config.yaml
n_layer: 8
d_expert: 64
moe_layers: [1, 2, 3, 4, 5, 6, 7]
norm: "rmsnorm"
tie_embeddings: true
beta1: 0.95
grad_clip: 0.5
dataset: "wikipedia_en"
Below are experts of layer 3 (counted from 0) of a mixture-of-experts language model. Rows are named router (the router's row for the expert), gate (a neuron's input weights, with its number), up (a neuron's input weights, with its number) and show model dimensions 96-191. Each number is 500 + 50 x the weight over its row's rms, rounded and kept within 0 to 999. Numbers have three digits each.
After each expert's rows: a language model's description of what the expert responds to. This comes from a sample of Wikipedia text that the model never trained on.

# expert 21
router:581536531546481461518591544501479470530540487528457509436475477444501525536528461481529422555549444425499518575514503461490477468398480435550524518462489528486452473597426521561484541514508537476541512475547507583497482476472479457406575474490487505466486460550543476644335501538593565470
gate0:510498541480485514415515608505508367413481500513535453606365543452496578466549509495536551560463516449503547536430413459450504488472554438477471480425542486511527438456582576419564584541469511543508535450458615510456527478570588537499467509410428430472460524544523509491515493419484474543
up0:540503610466530541525525572532503474484508621509502524521496517552541559542634449523519510511503488498631563559493480527507522524445450460469527502437559416545544532460567560453517460466476568533475545432504536543462426468563521582538470519434439579492542536570501505604481431483544406487
gate1:528473381457507505467454445447470440555489527454455516500525569514522405498454509506541540560423529528539428474473617491524409489410499500432545480485574446428443595528462475537479537471560480451476555400551527552571565508386451389482480542516459398564465518424485521579501489460516500453
up1:513523575501533469490506426491584455530460490563469536437586537456493587568446477467478500546462516477485507568521513489595523433508495419445531553551583521498512544450436570536385493518548482488557444451578552524482447505524519571495486484567511494559526518566551501524555477408487417573
Description: Pipe separators between table cells in sports schedules and lists, plus infobox labels such as Location:, Founded:, Headquarters:, Born:.

# expert 30
router:478499526433459607513419630484477568516415592459507451456513449616525468537486489576514557524519499468552575550502463511459450476490520427491559567521528564443388567578480449559526631476482504517432544541526582617500402490472486466510552570472435547540531461456508466564515522389571511547
gate0:451647615549479459448506523524574593440493516563463424536571419564561516441653491501543515549442488451496517473464542520476541551498541536586610527458475529419545601528510444466422549454469506556507464477463463464455547604615620490483488428442449524435579507554447473437597459554454509552
up0:491478530554508504482466533511555455507437481508590495494528607543518505521559408473501486543430597484494539519573555430540505532539612613490541462477534520418472459478542453525551508563514582475526458449509519484446445496572490459395488429497488537449452480479494558419523463476494421540
gate1:491491497539545414490577434501541603522559497364572529530518470465502580478515465480444519513523481529546503557513413520478506504485523412506529496514561500412517609603502533520577523521471526497461427502558415473467556453508434531465520484507461519448503524486509589495528454458451502543
up1:456608598472512557464511466464464519584507485443540477436493452464520437490443584531591582571565432497458371497568457606515573538508383547447557536519427423573476461522510492563456509481538442545514388544454534472449581470489553488551533543419534546485440465476567551527505496484473472463
Description: Line breaks ending sentences, list items and table rows, plus citation markers such as ISBN, 978, Publication, Release.

# expert 35
router:457495497433481534470505492474497613394465546602494511506568454476511600517463485540473507548491511594506528503523579510598463514488418547537497447542512475513536429578571455478521462511585433508493405463539557412437471527474548551593518508553488591501545429526518398459568428520574441517
gate0:525487439401577522533540468497460523462461481456536451547468558465449403432513438452452454472518497492484532537529543481503519418486487510508392529424429538565475530473497393539538493547449438465512482528566485619570544475481578525586509534578482616538498520503464532633420540531559515486
up0:457458526493440491510535495439522573462483502517523515515483456405537456445463437533494477485584419429467547457454438440443550542485494568583495552473502545518455507506506496486528489578489526482550461499587450550485523520517540548566560510497508592477546504572546501414512530382454423518
gate1:536520562548504479559518505506604503493504546455537431448542469532494600547454514607538516522475439523529544513484518488495471554451498541509654496537563450411603509519505390497598438555481530611477454428522467520522483497440466567489598508485542521579524387400476464464632558528515530523
up1:547487562519470521590555490542504538461474525428575455523481520426495589523485468523524512380511441451390477515519484458579398535492496560497547526523503489552497455554577407542445435401499525435471441516420441476477567545486442310585494461470518542514502423470524557517589562612579408436
Description: Adverbs after auxiliaries and subject pronouns in biographies, such as never, also, not, then, usually, he, she.

# expert 20
router:509536516425454545508532526519429388520515488545477495509480506478476455409482539540473528553524621467564554410472442525511520562500471455469468551525484366548609533467494511583560497528543469526499530438585544595500439475478502463494450553444439597489433508559488545463476534481552578535
gate0:540535475453460593524479516535399495460527478512537508563505520500492469610501594420489477535461539489543618403563519426475563588503460437531481503498389413385479524523584502513491500509514444579483638535505479439502489534480486474533451440544454534493517532506436542549475587539607553457
up0:463474555492474507438463484489551481462538504507553488495461422486531510478515492553490455505487524419528543537507408534476514449537537530575538516434514585583545520527510503492519593589625386447457463546489412535490450485478409554533501485505494427529532466522579526555423480414505432595
gate1:402524481494360515481461607411491537544458582473442605540455591517532547498542499502464447469523591493479557472399377438429460362496444483481491499518496552488547552425491524505511473528498512497472467472438508446449466508528541544438529473532454623469530446571462483551477453503425422547
up1:497432534583436490534511498523420530452568450479461443527466392535503533536498391504541446474579553555528544432428470472489510462561492455622482479423519450482484572491511524461521450511393455521498465530509438386440567592395428631552562502447493525517480560473482491527542481465473467472
Description: The article a or A and similar determiners starting a noun phrase, such as a win, a seat, another, new.

# expert 27
router:421447531549475541545417496432483523453531440462553470537427532450439485506551504532408544544579459454521461511543449476421490389490534438474522402475526459455412567493390429441482478461474477511557547508502554490524453475467488506510425485487481423539563612512573461544487505487528627469
gate0:507374361497554472493401582491479497479475500452533496423465499519470473489472531560569557535476535469542509517462495471502502528516560450452544482490478400602510558511513513556514471434459470437609505505540539519543441475409450456423508528442459454509415447499571461481582459522534412467
up0:501457427447484477532558605489512544447542514559532540551488439599409502549508487519466518405507557462569543480452550461582477552481519517393511477531523484409437508524516552576623476467434396572514493484494571522489423456444499506487538561489404440518535460393475456561520423484505463503
gate1:540567607454536507391560453508526444461405519550444489508513509519571426470499640541443519597483481519558462457469529573488395562524572464505504607443585468391649558513450476553540546419484570439503453642429547390472448497466541608504470490582535484536475501491544522464550532565528564476
up1:518589568446521459496398440501516483450562577534500474597497492524566505534504446433479521523560542521613430477501592423441495470514577520489530435514411478475503364400461458568494444438357537569502572526513587425432511488453424530534477478494537424523518526506421467420458546580454452477
Description: Line breaks that end table rows or precede headings, word pieces right after a line-initial capital (M-ur-phy), CJK/Tamil bytes, and labels like Binomial name.

# expert 8
router:545539478525419535551473424560506455426553521522527507509514488547519506470460496470436504504479500531486480549494472517510458481541574495498472473505512434521497445453472472549494449442602475511500540520438458582492485497430465466523542474516435467459456545530545469559606513547519469479
gate0:440452529475480578543594553569515567498519467508506485505453499533509499494571590398464441524501471462527619502473486434507565457455542517437519502525525457444494429474442486573486599504605506546418505535551491500454382374441630580479540560484483503521459482526583418462468580519514482569
up0:469492425488502493391478479468534548545437484416519431454529453422442526569537484562551487583463449496529494452510517413543515541465458542503462414598512415582561503489475487559493550397542480473489430589511516602415494563540437501518527510518524577470406403509555451505508376473547507499
gate1:462537573508425456542560429461554514421468442535592511465564508536572484550428510514526537531469571474435499497510537485421474501462575461524552491588652499413534382449493488510407594430608499484533491553514473378521500519461471497528428499451603531434559451573518533506494544550392511487
up1:486485539498481503582460446548555589463512598584548548551523502574601492503561504567536519513532431427529517523469431477468386515480440532456404404496434533531540496423462523481479406553448492479512489520559571498489624530519495413470556590544437479550447452466438512499505436512533474442
Description: Equals signs in code, formulas and title lines, table pipes and dash-rows, plus list field labels like Clade:, Died:, (aged.